Experts of a small language model: 509M tokens.
Below are experts of layer 2 (counted from 0) of a mixture-of-experts language model. Rows are named router (the router's row for the expert), up (a neuron's input weights, with its number) and show model dimensions 0-255. Each number is 500 + 50 x the weight over its row's rms, rounded and kept within 0 to 999. Numbers have three digits each.
After each expert's rows: "gets" lists some tokens that make up at least twice as much of what it gets as of all text. This comes from a sample of Wikipedia text that the model never trained on. Tokens count by the router's weight.

# expert 10
router:552489458535525530400466498439491469430501532536495516522537518491510461442481486474458603509474444447505452495541513468537524551501521531549453597505471598496488477421534524517477446387514560562475501532535482522479529482507519451460583510416584492462489498517507511447558486494552583506470596520517554444476515372419575419439415525472574513482552495569555522492558520520467542494498548496415564464528638451500472477441492417565500450553513547515502494554545589413541455553411497518473497393453579581471529601586473514572475596540545497545462482560652489522537624417501448416414451453532562496486478536581501612514495535454507497582425519453463534499497604522463435473505526465471474528548413518502555437514592469529505538487532495469532508448592585445504529480499615
up7:472536510576565516489478520551508561571523568478460488537389473438446515442506501504533526425591589502595512540588506570566527530465432496479533504461496541461583506584539513339507453578511476398489553459532501511502418520561435451585547468526454442496554475527477456484572472474553532422444554415513506505388536475499490517568496445451525488457494480525581428545505513436442492506496430533501584455422577502460501496533483578564422441500505604533528460578460517517487571582523531466572465503512605454570582597610515504508527453538429492536539532566502578470543463368443479486499505438442436440512572427508450400527481541460445510481408410460545519499452493462461463471498429503556530506508460494508513581446575579483545508471456463456510515600400486484550517488541488
up8:547590539563441566480455488424538509423543500476457455564561442429566565497485437462489461543459532504463498444467453521516497496567471595529557459392522529484474538560516574573443481404468541541457509510533560543537457430488518444531489434491404450359500455470507468498410452532513514440497573455550492487499463572577534502504451477524532521553556605626502473449525520451563444557491515421497509454402551461499346616449396504475472556500455570526530540534544523521551570541506529413441438431601524529465448432472451454529479493523534463545447436466533444491413516525419553513591425496537534481385609540473496492481547466570542450525438470415454507383512452525428498493506467445477584511458471561534474481465473514470542523526515550435546477449535520521513565526470450
up9:535509546387501516484557550467529548499542525529473590467496453557456501459601497459500544455561488523383461552502466484456497486500534452515514509514605567479400433443481610490484423606481533481443405505473550492521435366461454476467530499449523484479589447521449506503539496565659506466422467440586475525537570497476502452465432534429460459537471465468512573470548477478451523485536431590512522502584498497501442488561454489470534462487587461513427483502529565551536544422483479520571502484545561483492459501447502536407543432469390439497539462529425471484540428490455503513406494535408490493509482525526519445583584552560416522492371418527552497425513584515525441497548519456512483636502419493475417444449509568562515502425572527387552547525478535482515571518508542
gets: " the", " and", " The", "al", "The", " his"

# expert 8
router:505521492569517545535507519518563515575504453597524542508479520551423506458460434453515546456464514403463493542451494466519490494452483489487550408501463531495402632454526510387472560545505524441598461498377563493496512502581531453433512536505526458495500520463520504442413612490546473401442472540511459561518522447411506458500481471452603510512424504528443531509505504488490462433483497535448511525529473442537378471606473422536593507468535603593421450542379558527496470432487421546469500540506438576429447546512489566411496524617506519451458578470516524523558518436503373438565463486497477494460482550487534406529495473666514487492525409519552524483437447524572560487492477499470565528653572503538479469529483508537504545542437491517522546546514574554483491513474502
up4:484558470445423462494520506454428492540527438500493418553488491554523522466480501496556539438475580502464446439497498450540489587488517515475446433417440482536445449515477531463599517454467523491491461434437486557497563524554449505461465493440476636452519506549441515513511529477548430515506435564447480590414513533464453562464433592504542498483413587517440432636527501547571449463506543416403469536613489493515530541505483572521484491484502556607472540508500427570468499476535447506468406565538452502428462625562520496506570432557496502491431542391521460479513383357489481488561505511545465528524512416454522452503432487575588506496513475498479454607448484571509476424464502525509501422539567485493560574481568483519433521535442476445532549502506583601524457571380556
up5:501503575488489464523479431528503497555523477522464593534515459693466513477460427587499525446464473461479535509511519566487508545503619559509510461577392529561476504412526509495483493519479565456549521525496450563542421483569481459455478470539477527514419466496559482451480470501477527446593553589546541452468474547434495515431460498559470455445537433490498630526418479460488461509481547536516503496497486541493419576410523532514400440416452546511464529433396523555430507644524519472455469577557382576482476480477475541500421557472480520401554610516487471499518482546501464539505625510469494456639503530506465542536354496564498549521472502532490489437370495434491506467539563574554536482439530492524492481491570432520499462503419452547531565448504556553457534448478544
up6:483440469514510636484507551578521521465423534423585595456445541481484609489550419542543521421477479512463517583509432576380409479526521512445490451496478457576518434512454456495518540529448476484480473518485506535509431513532441573513443451452527531400590456468545535390391461501519530419527503459457483506477564499542482487474582566589480464476471510415482492421570461455501590449567449516515496456480492475465460493582589538565503559467504593472432458583487520550600451472454490540494466506516521527428504549465481467446531524471426521400545531505531519471492471467463483486499549549396434502477401548574465467552450484533563570546486538523478505550509549534573600486598457616531457538577490512488459455500591602476516517394512474586511540534568556477425564563486462
gets: " in", " on", " at", " In", " S", " re"

# expert 0
router:541538468524452600523482510419492461577506503677598594549526505490473485524498495513513546506481463499474493418465484529514503442455582455596536422490488580468532550495519603495458445477565514441602486546471541495563511535533477437478469517523423471462476466498489505477463484601499466493469526672515439479455484439474511402508519544530492534492366473513528481526451451488492518528420556512491524540515509527477507462554467474499634476536489519571482566574527535503502492511497490506454547445516528620440596542554507485470451545513578474437428447618530526550530537475588506543570420634498495491375474527555470512495533508495560512516524452512429528589489509499613492561477504475525503530462474484500631449425463509517473525493475553471499502549401594522404535659497509
up3:492495556422536521487491458445518480450438475539517539531467498515503592507454479435491534560533471526470479491444478593429536415437540539524549464566537589392526430498455479491507439484513426454377495456517534532554534442590479541475546468510574523494551573448520539494486614494522481495512481575631537510541508477531554397515481604485418500418450477547567472491518513416485514442450496486440514461489535509469487444518511506486541565461507541496545427558583444461571508508567559473548520554564583581449601539518445542484380523504463544447517519411549567467598519466453427516480515485481408553530380435576472487549507462469440514520521434519575483600359507474555389524489495532587535506516512529555485486458532423462470449430534631453394493538562501478489527481463432
up4:439495516486543512425483525515548422459512453527486515537429521386411403485511458501439581462480481524454556560497549523522484377491473592648556525556484426508433470539508420502472484563513574409543572460438597411529494498529528492475494470508456559529517526570526459546516521535472473539498511496551515365514472585554548498479600494451470590504532555489462413498482485476466441449437436506490494498533459446521527543507443470576484432475456503549535459561474534476466544595424441476559529480473489403464599424559467474413452377482514481506422484584562575503585623515516441585420434521463472503536508448427552483503486487537540505493472514491589490455392511579527502569447492445624521553490459492581460486566481446437486536460502521566485583495447482496512483478430448
up5:506460518487462562434507487464485489460514496550592570595524499536473500527536558463507482536630503465428519506461545499490485511480397439512495560546478466524536429510505546473528483547460532381600541496519449522491456484480532421367452430509397490503500464504597524435514489464503581436428477548411534430556507453526464490496568536502507564437547465512482448505460572466453482542494418575556500519465476461527440499558405420563601570527552436470470534475524443477479587518502483537462541392491493508486522478491446484490528418458458494374466601399462506516556551544468493577532530539516563525481452455421506543481510557495586386424521509485506545475502427421406490460486436520466453514455498699348496513501562558430459441463458534520440547498492524431442489507509491
gets: "1", "0", "2", "9", "–", "3"

# expert 3
router:468561501528383464642491585474441582537492502529493510531493482457448423532464502363504509459417469530512432494467499561462661456447533389549457543494525452582573515557534499482589558574543537454471502522421431469573484468498471473500548425400425441520577470447504592428538525571492564447507455463529470469517456482511576517527481489577458520418486513596517499519532486505469530545505520425508506474449485564564400540572491446489522491504426536577520543458508514508344527562561526519507486436526509509526533509527445522434406541606503487525383549515495500531448487570500448490577494517462546448413495497470459501453497528530526488521457511486521560467449438413549546456529530545506510372475579505498550491535471440544597504488389462455429542477514571479503528581571482
up6:489514589485513462555532460516475569503491485413490392458416521432506431509495580410413499517403546519487453445531567525370508527483503443403543566502563464561492526486524495489522526516494577452471479574453411566568467446517510413559559498512468494624428521467512520480531579446506559573527453493594548486512545451461505528501481507605536421500410524572464540406568401528488490512536511532540449554449489577535557490470590523491473534566521461537535425402530528477375466498464418597445474520478635471467514536402555545578482654524468459554533539434398547470524468470520496520482530545454475520475483456509539523439481489514566493623571472491458482457537544468501428519609480559496550511467508428539530490530516410518502518442459530555427549504492453489490510488528506
up7:538436436562490412437549566520505530552492498563464544474532468504512527505449552438517507474478487424509433515481463537490567487391545464481519455541546530517541497497503472444527559533463568545587517502538468435503574531435421524478469478490546427426500482448486453464492519526473507575532576468492552403468552432520570470528544534612575598527439475496442455577609517479510446482477426589447542569462476462515478496502484511385416523535486530461401448569471561426497535567546626519431496426486493522545419534465544503610408554553456522434603570596419450481501601540463404480462488507474516453521504528608525580512558528486522543503464455471486589405500467500537568445484498531490436521417498561556562511520568549545513535454463453489462502421579543455526640517554499
up8:424495580511443488538574469520450530461515533553513476484453487522564529471432510486485530376421398520564502416398495461439373519403500413572486445580503474519597522423459573510489418655493399487451519459501541585468499607437542489558432501560448578492485524439477521466534532473446527564490538473539506451542517523528572522459575506583487479508530555525550511476487432484445538489515448507537483482473554490535462479459438410510470543481486537531586531478499490560431463454473597475491459521463429592501574523503450484484461533570518442479570512609594486519514595488519545519515491622525482452572490457517366579513491463510564507529506432540529473414463624502526588577472492566563478535466506493495434573527615527452543492502534516481539523554511478459489561489556447
gets: " ", "w", "g", "mb", "c", "h"

# expert 4
router:479589537490474535471515475560441592486536572531527534491508680394517528483437470456505496498496493486406409501560484448460485340486525496512504415572451493477526501523537444481572481375529530453436485563453581544574403507544467470548505498544584443490419423484501487459520490556517542450423591447487476527486503434438505458503364487591545501528510517592621447499449494540511454514495511553441452531472531565541466503556502542508491553485509513426488445519396527358502501542455461477408527447456524562520559434462516542498538565529456503483499617517568591463477517408450532533553512594521536510461560565529529539541530565449560595448502506456447510609524535462499550533436517446459484536517532512544543457507518473561553624477444478501546499465488523505485512474488570
up9:424515464452512531456536517500472442460572516514491540452495526529535546597403485442548481501554560501556578514590503482451526449535526363558496481464457494540474563493477466476545469442478518475573570462535595627554489458532443504495486514455511467410568566420503505518472583515537451505480418438454451437559532559548523448363436503581469519507533505629598433506545414556535570462531492534514486604439514471490528449587517557516525528467571507607499400476521448514526546456487427535483503511601431473479510424640545555522425496488534351456452425424534519518459514470555452529506530499533553482475455458432542461541390494487595476487458488482469525489437523561520513490464565490490481444447546512550545450560483495491574509507559474516572570452531420587534472567471501
up10:479603508409560538526479625569530533607485454474485471482484512563506455558477520466498438556554471482568432478468472447455566459430574523467461543534505510475570448561403521437431513550544582520457489502473542531450461605516524452465466514504410422459479504578458614559570396493514482493510516387505503466407413549467536522514461489410464576574498575535493523410463500574464513561544484450443507528549578478506494531531393516472486467514545477542484542600488518540549458495506583482516419551535554453372501461519569453485477463587493579453489480529456542484516499497522440465560576546525478484511415421565507556456495509545565582436459547481521473595468528463505482525456569462401474530480544517428458493579559541448539604482455585530547399484516534559438472536467416
up11:581473539501530500416574532563506603430621539512496509481470577407491586495473532488539536487425467597511592519440488441433469423470528580493558628521505483539554586549543450586544449500567496458499490501483420490579539473504539514536551536526444357462425536444474562550520518519583497510525561457478439506476621540445565471540513485536519551500554446545557509574389502471524515462523459446568509477501560481543527495504556497527476470433499509467503527486557433501561488444450482500522441618579545552445450534518489400479452460556544534410414448536625525613523567484515449526498541504507562540496496473491538382482470441382470502473434525461567476478579436566538599485572450480484477520548509510467561438522494569525432494479472451436527444528485554554469495433512496
gets: "\n", "'", "==", "===", " =", " =="

# expert 13
router:500558484492424477491467483463418615560619497627513481530541545471390478514569541520514591488455477462498527506520498483496546527531516501509471548486493558562510517426481468491492484464491473520550479551522429562567449607473491489371512485541521523522484463530520491510465521570548569518489543582493452503433524545469529491509340542581526616480429562489515521504580357563501530494368486362488592437505474484567496520553525516515541426510528529557487505522568514484550501427432541647509466534554540519489554488555494476529431508543516502466482607428495445495537487534525488493534508553483577497460479545554524600537529524470499572555497451555415533480437558480417626606485486596491491483530562564473567525510458461539546518448525524478516457488480490585384580567539515
up3:490573512518503581516460479458500578516461405495543499508343509489522496504529478535526468539470511524567442468450505523457531483497573512561440520518486471522522491560503485482472438488422527622581474502543413519542489443524526498359531508450565507471454462490469516523498485481572583456531544419469482409546565423508418445404580407563507406446461552564503496472520545501410464490517531484538522533502521502449501580509495533536460468449530592556455528517478470428368545476513529577594607376467509537527519522581509599562473476518498524495477482532623555507530494443432423409589532515574477445520470413430424500505574418559531592431495497572399566560443497455432531516557487507491496471434498548489427521474561472592475416542533522501521553500494556531476578455482487
up4:561453563436474492567529493449530516554558541508475431542451533517514550497450560474457513485428434512540603493486496504494458546533563518511428559594418493600530502384508511498531472523462494466545687521450531502484485524498590411504438494565403470534448542554498539567513531449467596514500468516438454462523452482457463497585404502515596503489566540427467456545543465595526532486517447537441539451528474463517533469524522577556480496517464472506505460415401455465535459458492584499439513449523444459529520375471496572481556564510495510402507500487515495462530508652484462517474465466480446410503563483569545393545480489402576464508492524471475522478496533449510645477532492513442387626530390585510501555562512444554560532546512474536507557535470473577499502521471426
up5:493466465504377523557466467565526506564514549492551461506481498551488562548516422491477456503542461393520343462510466591383478520429514413442534471551582465459596562545501472461526509500515444500514383517462525535445488586497519508493474485491534474468526528498537521507441585463465505405441487562542533516478573510534554539575529587528495491461501539548516581454553519456442590507536523593520555511470470525508564477496515498482419522522459526524410428393438616485551544483475546534439617540516535543524555533455458459531456568510479477574509477596395428506529517435477499552593509411431476481451452501483478415568485401428469422504579486557483511525513485510432448454532534526448533529458559564522443496517520504467453430498505464551491481595623670505501530482564510
gets: "2", "9", "0", "5", "3", "4"

# expert 2
router:569542572558503496535478467548481524529533425475545522607623513558543530431523491518587499509448463517519521449596514434465516463586491490532491497400475468571482641458554469502449469402522476491511436555522455537535467476545548430457475569592524474519415516509534450516496592534567568510459549543588549593472506479537513463536534510489587517457405540547497495618615456473476525479446513466447483504496488526494483539446499570501440516548526440415427609521534553454568500322494497465531511542512488493470506590587489615552546565529525488522566518419518491461514491533477528477513500561449499468435481519561432494510490576530495529528505503494524537573445463480474537529490509569400507476529548601457457482502544417440490549370456442539453546617415411523410519481510492
up4:582457513431549460526445462489401485446462504517448467560596419524497469557425564545537553563423417534483475604444529464506563501571432487543459489542476515525454541545479454448524515536443488409496578505469363585535483545486502542393513484472493509497534567527480469577546404536549524501527551456490576586475486446475549483561436528578418593507470563555467467515505570519437544564428514499544478386589479492455591481591581544492442527481453417469502549554488518512457493456541505540442562485399425486492540447542463563539362476500482493401457532543543502494528521617434476459521529426469518491449516410389548546448490585572458469452501495496458573541562541508498492503515560506509384532519522532560491536491509451527488508520473530504454489552460582470425549405559461
up5:468498500536355519508469542502492521564583460400403591472533446514545475377478548474481555489509466399468492402489437559470494459366549493474411451496508472520562588517509502463485511487531550522482395573578433584541461481477507499492500565462506510490554457495489595473552544370509479581454447384492557558556483467460565549523457496484558505487529442481555463558558432579576618497500512573516481415475531533538529481595579507606538445530532444572543539472493491452453471496537519514524495523562507490494531485535565494519523595478543523558544456523500562521591450564514409498496544494446479486544521436513446434526432591607504465473542502452515466477425443512499483457486501488533478541609513592441480482519530481422504464496529465461397433531446468566402417553505562
up6:395580500516581484441465438610361525444469546557515543523468579497504449390530536479504519548536550414458573487530505479544575444520570495613459552652473523535450487474449550485463572523480476496536354544483404480445467566535489519429546463565513511451491463496550506561519510543572457439519483428469530529566488511469508427509538545506572483544548462438486469562469398460479443444486436465518500512412506547475501514431452474522508502506476533544462589599513503495506541406489437485534503494476455496468602467486500489554521439439608538470536408546527534438472472471464581513486561572528545464493434480500546568527552408453582520532622598504492559548525570486517587500443502471469525538521531555497529487419447434570570594493537472491458577459508501511541425542458576
gets: " \"", "\"", " he", ")", " it", " that"

# expert 11
router:499476498527426542512481548537522562562553482470581446615506481519471477397415512514468467437463474496481507482489510461488556384604449490498431375450499578527469503537550484477568522400544505488507463428507463515593453510512568443438517491501543573539499494484490541482474465581450532534474503554618590468469487512458524418465435523535529505534444500478542548513487451480467591522476451560465587498486528431558511496511455494570576497528495457607479479539437501510503513572535377524494529534410558499458583557595435485481431512495515530409524492505550440487575497530611440389530435549415527500482496543546451471514571533455523562572439541670480482557567496512401539575530603523500549542485475485480582450400571509511487409458509460476525542492398402488473499516514541
up9:561489467474432473500544435412475456446479534484539508516487529485495599466490529561508480477503514473465484503462436546404503467447469488404553474483532523360543518458493508490416467524549542437518456552453583459512527524449474471525492490466484451527528482633469477507502513486572529494522475505336499500499495562474453530468516517624403558537542505583458429418527487580537482445452403454535494485600556505468577568507429511598519633559534590474502543508469509481415490545382501514490458480459524435389510474574555518478430509409449557493474473532506492519549511545480562438552524393424483437551477473490517499501438427502552455531521511521529500458549503660453617443494409505428520420521542475537591394461409478570464475472482480463477453536456447532519425512475484
up10:441459435538446541447528501506423421469459606465474514503495479458477512492513525549469596441472449474580488431497491619623574475529555501524475543575467521558477455459523655536435537507531510471559481495511472540543480581416444493532599460495471526510505538559458501494557517518452560481488564547541395571627440513470446573485444445494494456470417536511562451591499511494436533454432585509524528477501516539436360417427523641521539524523484555481507534482572518499553531473430561408498585538593564453530380513439569462505490452476500466457507431504430602560530497525556649568491493470505510502485446551542463520522444509487507504443436497485498526459499488483527520594518547514536453594521419492496506567444434591511486431583528505574538509530490507530488470473498480
up11:435566503482477509464445481546530567425514552486531519517618476444631575520549483601461529471525542484447504498460549365460580619507565555544571508450532524554556508487486441509471486410553523473438507558499490481440557489406546432465486545539464552493489594470455553472526468446497499399519511488467471485477479552484500569611508519569440408457442488490498491520514448408530565554580480573505482541528470530468498499578445560496461520497491530408573428593423511464461519476495472498478498607553568496522551521442564454457523481508442438482506447610465344495487515514514567519608423496522544493494512519454436439461536527552497517513547498479505484497488514554548587442574530477479497552461521509586494526490550498582527466458464454508478519469620506622562547501335569
gets: " |", ":", "|", ")", ";", ","

# expert 6
router:500555515515454556450428495493568487496540535510560508539478495455409532512542557464557509475444494537460449379534538476478475528503542486593477479418515476542491613458487510492569427538507465500473524597571521505502425555546546470500508585485420476455460414511471529481532518561513496567457514469601521453470450550488496423509493575503508480412460527513522624498510451556411562491465563525505542471564551379504511519588419523541519438575502473552473393532468512519421436537519548454475514505477511463404556526522432490503472571659572490394525480489527551509516525455487482451601456489378455495500580529479498583496494540497479484464529482425424468580474532389503651520543601539454531412496654555487562476562477584502554450462558507483452480507514549555531484467540538
up9:576506553492466557436544512476515490481471486470501479475431464492448544512495554569521508494474522542435521502464520537524524477512582496510518503410519565510547548531514483452532536597482487449548447486462508495504496526506485447574404458417464488452494475512570497534510489500512505538441453506523456501520507485461519432455519414459534445466503505502487566499484455595529540562478519556387488474522431502425529510554488452582494522510547489529494519525536554547498482633490436427519435576418503494593600524588462514467423596613501455460427503487460536499473489477551438553392545572467588378451490490377461454580509536481525449553675503399491406451438520531453552414603590544515513487485517466560411450554376462588546466431408474610503583517565467468457484440533449
up10:463417520495455578469471539590445424522447469539549549449486488417571530507528458473525524540460527521439518461459518458435539503456522507512395444444583522498460418476598524471480489515446476624512448508401539470472433468488484518500502482491463636432499437514509493506508571501549510526450533528460426489464567457464504496508528538467635485505407506449505454528594542514589540586427554549562448493453516601483487496527452515568441431562427533501505486622433582522398507507443473441452489500561493435506509506527492434482475530538414525517582584526478477495462551409481403560489474543537466513569437470498480560576445542417495465528422510486464498514547523420436596444604549544509432480508585431527410528475511565563529518398452551477475617523445501578551565518517513
up11:526539508515439598461512524522514580509498480565514515525491494568417487519517508588501461412461434483546581499539540410531512555615429443443552467434451454448599488543533455447447488460615550564506523469510540459552528503538557493521436493528440516508429527468506462503547551449425642563495516480438426467512506494395528509421501524488484549509435397448508488438414653587427570366528666463544566479590513457382439587530443455518524533512479486509544492581537523461458479485529508549402512469437412522510592584475530537468527456501487534474605505483472500540529451475551462479551529561576493461525393483385504445543444515530498506528524422462492450502495441542517518508532509467467546494463487454515543518470573494557549507546559486461510515534538510543523419506472501
gets: ",", " of", " and", " by", " as", " for"

# expert 14
router:483521568528455571519467539556465454400473508524513525523552471500445483424469456539466463470504525552443527399521521497438498465547538482582523416538424435539369504519456519486630518453464502486577466476487440566486449503541474424536480485619364386421495484383562484511469538541461556476476503556534455417474480438494547539491541495504424591503460448594509459495564491415408563484437416499503526549551536447586462538544533520580561440587502527462509448519509492475545493522463454583577505498502489568529525560523491511480521484575466589470474477614479552454618483497541460455468497529465579495371541490492487642460571485464499501491424516483445494476501473548543494524569470549436496445492581567475471427444499528513495460511473559416564563490479519537458489628564474
up9:464479538435474494503585443592406514513480486542452553506430457497455530541403520523503573518514497490538554472502509556485449440499518452411451511469528528514497535437577494507445476488580497453476559549536519639466541489458444427501443575482500502508424488527525473531512542571469542474464488497518473394517460459438441544455531521577509484496457571427389464572508460528513506422511478584486466458563477528532520531497564520431481565522506530426428538496491463568480516522497463477546580503573582485567495491405535427526548463567588442423344410483454439577573508515431445600418525523486505505453578393375478483550507568495534629490481518458400479460475559486480523550514475458414470440430489482488434529439462571477495523501526534543601507604487431561498465416539592
up10:457466474527503517531486499561611479458492427513449551432553555502447519538573508549479466451473467463418429472581538558454472590490570443585504517531451461475468523447468596516562466494504548485524579459459528503563474578514558344592443486484525439435529500414545479468493468522398521471502542502416585437483491619492429514472532440418563489531499414507420459497510503528461594523502385561430537519497517476491510505380523413553575555566650501538512492576502430522524479467548516438511486521541468497526432566485435450453450490524525550441518451510516521413487479477519483495453468527487524440472467572593441563450618476571567505417618395526481464507531525569455508539458477486484410543496530532422407510543512529555509481489483438477495564433411521451508494469452505
up11:545416444505423430423560515516476431488496486491531526557528455462500513524476505584452554436442402536512492455422439496491543517471507431407450449450552537512564411517543538493471415480461515531454509475446419441522455572518489501527476532545460498495561559544532546494577492468581531530495461482487475418447566511579521457487450421596440463458531485532555552409524495501505520503524524422551555388483464564549517493542478601512540515468614390503492540520442513503470507449503545518536479462527458427527459548418596461568436488488570441495488524621573472509529493561351514497636514432493460481478476502572519486460480566514495530499536517481407544478544511422515463470589398550574614477550554472476495457468602479585586472415494417453516444515597444483452517582474467
gets: ".", " a", " to", " was", " A", " an"

# expert 5
router:547523544478480510538496540494441471502555556509588524473531508451540497559585525499480531483512506460501473372475581487441485448529539466521467510451442557556529414443577648462507406468454587447517514546460503515548503522569551505509554577582497544442514484439530576516433524453578443544566591493480465483468446514549534473569482661457566579493477572395507556491541470464424544462517557541444524418523403441468463486422500437497553560541499449448556420549541470474468441524437512444492461671459526433462535500470520545401479467464470479499511458446468420475447460377586502447552421483440518424464465518486513458579484421529527518435487461471472526478462529491497532569537544488535578516498507543524590495453468431519582420481502473501550522490523533601463508500399584
up7:562512525478431440568394596563383452504496549463554516491514523455434521480439612516497520482423577545494488506553528447541534592445517509521529459425493570481536496518447491513529511449437495503524572511395516573499459547602602454507409516487544499507561592528557544535507474531469497490553464542346500546400501522546556509428523547394604476428431426495466564496461477554469483551417575616568496542499532467487529439540425514454503537457468533565447517464534510415536460406405460534490525543505525537453539473397489568505528564537466480464492446528512402421480505490504565485486434562543469505461458530514603469446483457572482502461550473509440454538451561507431487519461515465535569488478453513515491446438489409514536528489550548526536577434441546444353510432520467
up8:525625502517508561523466539546427493494557488422478456486468497491493465506511563536488512528463514458428453456513490504435603425481501520625517541516558439444565495426488564432507445516493560565563451588474509478464530460511542523406498476500497572505491396419468508436498512500419580531485543485425445551625498527371599468413575462496504504531442481538458519471502432461512540476486406404488530472519568608472518588482480449531470437514531540549481499497519415465488490543476482546508450501514471505497361552487462521403602435482501581586516493494591540573454487492509452528503535543477515541435483568559446434478460448539536479517616347547590459484496527416482459504530505499554569503600477509547437539451527454551518471592404435445467547485485473595497534486554514
up9:512519490436559542469605546528438414514480435558448606486542562523570511453507588484533541498451488496417445438499572473513532514520484506444479551572557609474508496442520526454510441485446537500519521607505498460557471514498483557446473511519533594585496468548496466480482495463518563501519555442462582562481560514563550498511542573510565525512501510493505471443487515498531484526516481554474530465476513428459493546512612429471586482614436471460540429552584506450524513450498424429503543546510512348453568507549468478544477556495541466537413535499643506473455526425532505591444468464524563409544524531459428589482502526511670427456501470401478476603466462429482540525470587585536429580461450601534512546418500420540578458501478571468454504549489527498448503414509529
gets: "s", "ing", "ed", "er", "d", "t"

# expert 15
router:615554472540438546528465578442456552515516469389503548531521575393411505462577461444507567499553533357504465520585536513504586428529463553521442514479513469484459506483467547483474498501579494448511582457416415537504467489625532535448542497542505444526469534549454439532454414588499528459467557498450529456379461456550524500536577545583517466534512498568566487500404524563514492519481471539468516466511530418495569495544517434566497361479487553512360521494498490521459476451419450578494566516534482496447535576551403513518377541521524513551525522563531424407517557550501548488587450512535489542418449439550507566470505559604453512574536481466463516499522529508563463540547498523465534489506606476532541558459483532526458462441456467480480436501402539521538461601484557
up3:439472496519443471485579503565483556501531552467487471511570552535541473476466549481561630373494511451480552419485429559516479588502533550477461459516460531527521407509599482419462471548450507493493546483530480448513436475545532573440575434557576433594490445493465608561561527564456554521537623455522519464535491410554544608464555538491503506516516503481530467395444491497614472542438525400468421412486529492488495449454473510534427500550552518517593451447569443424578481500430517508396507492558520495535518533512518559589428512443425602480515496447476484486508533438517458418496543486504450505462501441535557538364590432486547451422419440467469446477516513472553465521452558497497548477414545549461540488535544454557562511451429587571469470549504558509520554506540555
up4:568568489506511471573476523514493586528625504502404421473551543561458424471516409540542487572548470532494464492497498567491524574485612500500548433550548523489507565441468573347525513506478556536513398550558523468416535497491491483439548491568500506458474557573469490464472570489383451509531494517547508510488500405468438545422494560462593497569472412442494463476401490545499520489476471453471512498467550473472598470454535492506525551501578580468556498572473489612427412461404459505411438452569451512456573454450558505421534435520516436420454511523446478545583498465588512458556405483493451458498460447639476412467543503520532498457538488569450552563515460424494549534438559479400498423484558436495485517497537467514542486565545493608500530537491464483482523557556522
up5:529553534507439422414468518544472569536471532529509483499452417521501508463558438501585528493560484492569509528472475490454513475553532490492558533579556418533469449571506533466575453470499556470457355506471380555543486490503410445398553551539486551411516498420531465538466485491507539468533483608438522584479390537580517549480441520588540429429478432406545560470486425579478502534529490557487566627542517448512555482586484506512583479517475573469538525457539459470487450467472525470544510571443509534581531542524451535435557510514505541537395572536486443570510503591522555523564488438506435612536529393485537497490501559576393504492552583488502507455447543479517541492557471495509520452578519476593563418480492447562511564520536526451462504591534542562594596503545557
gets: "-", " (", " ", "o", "ter", "("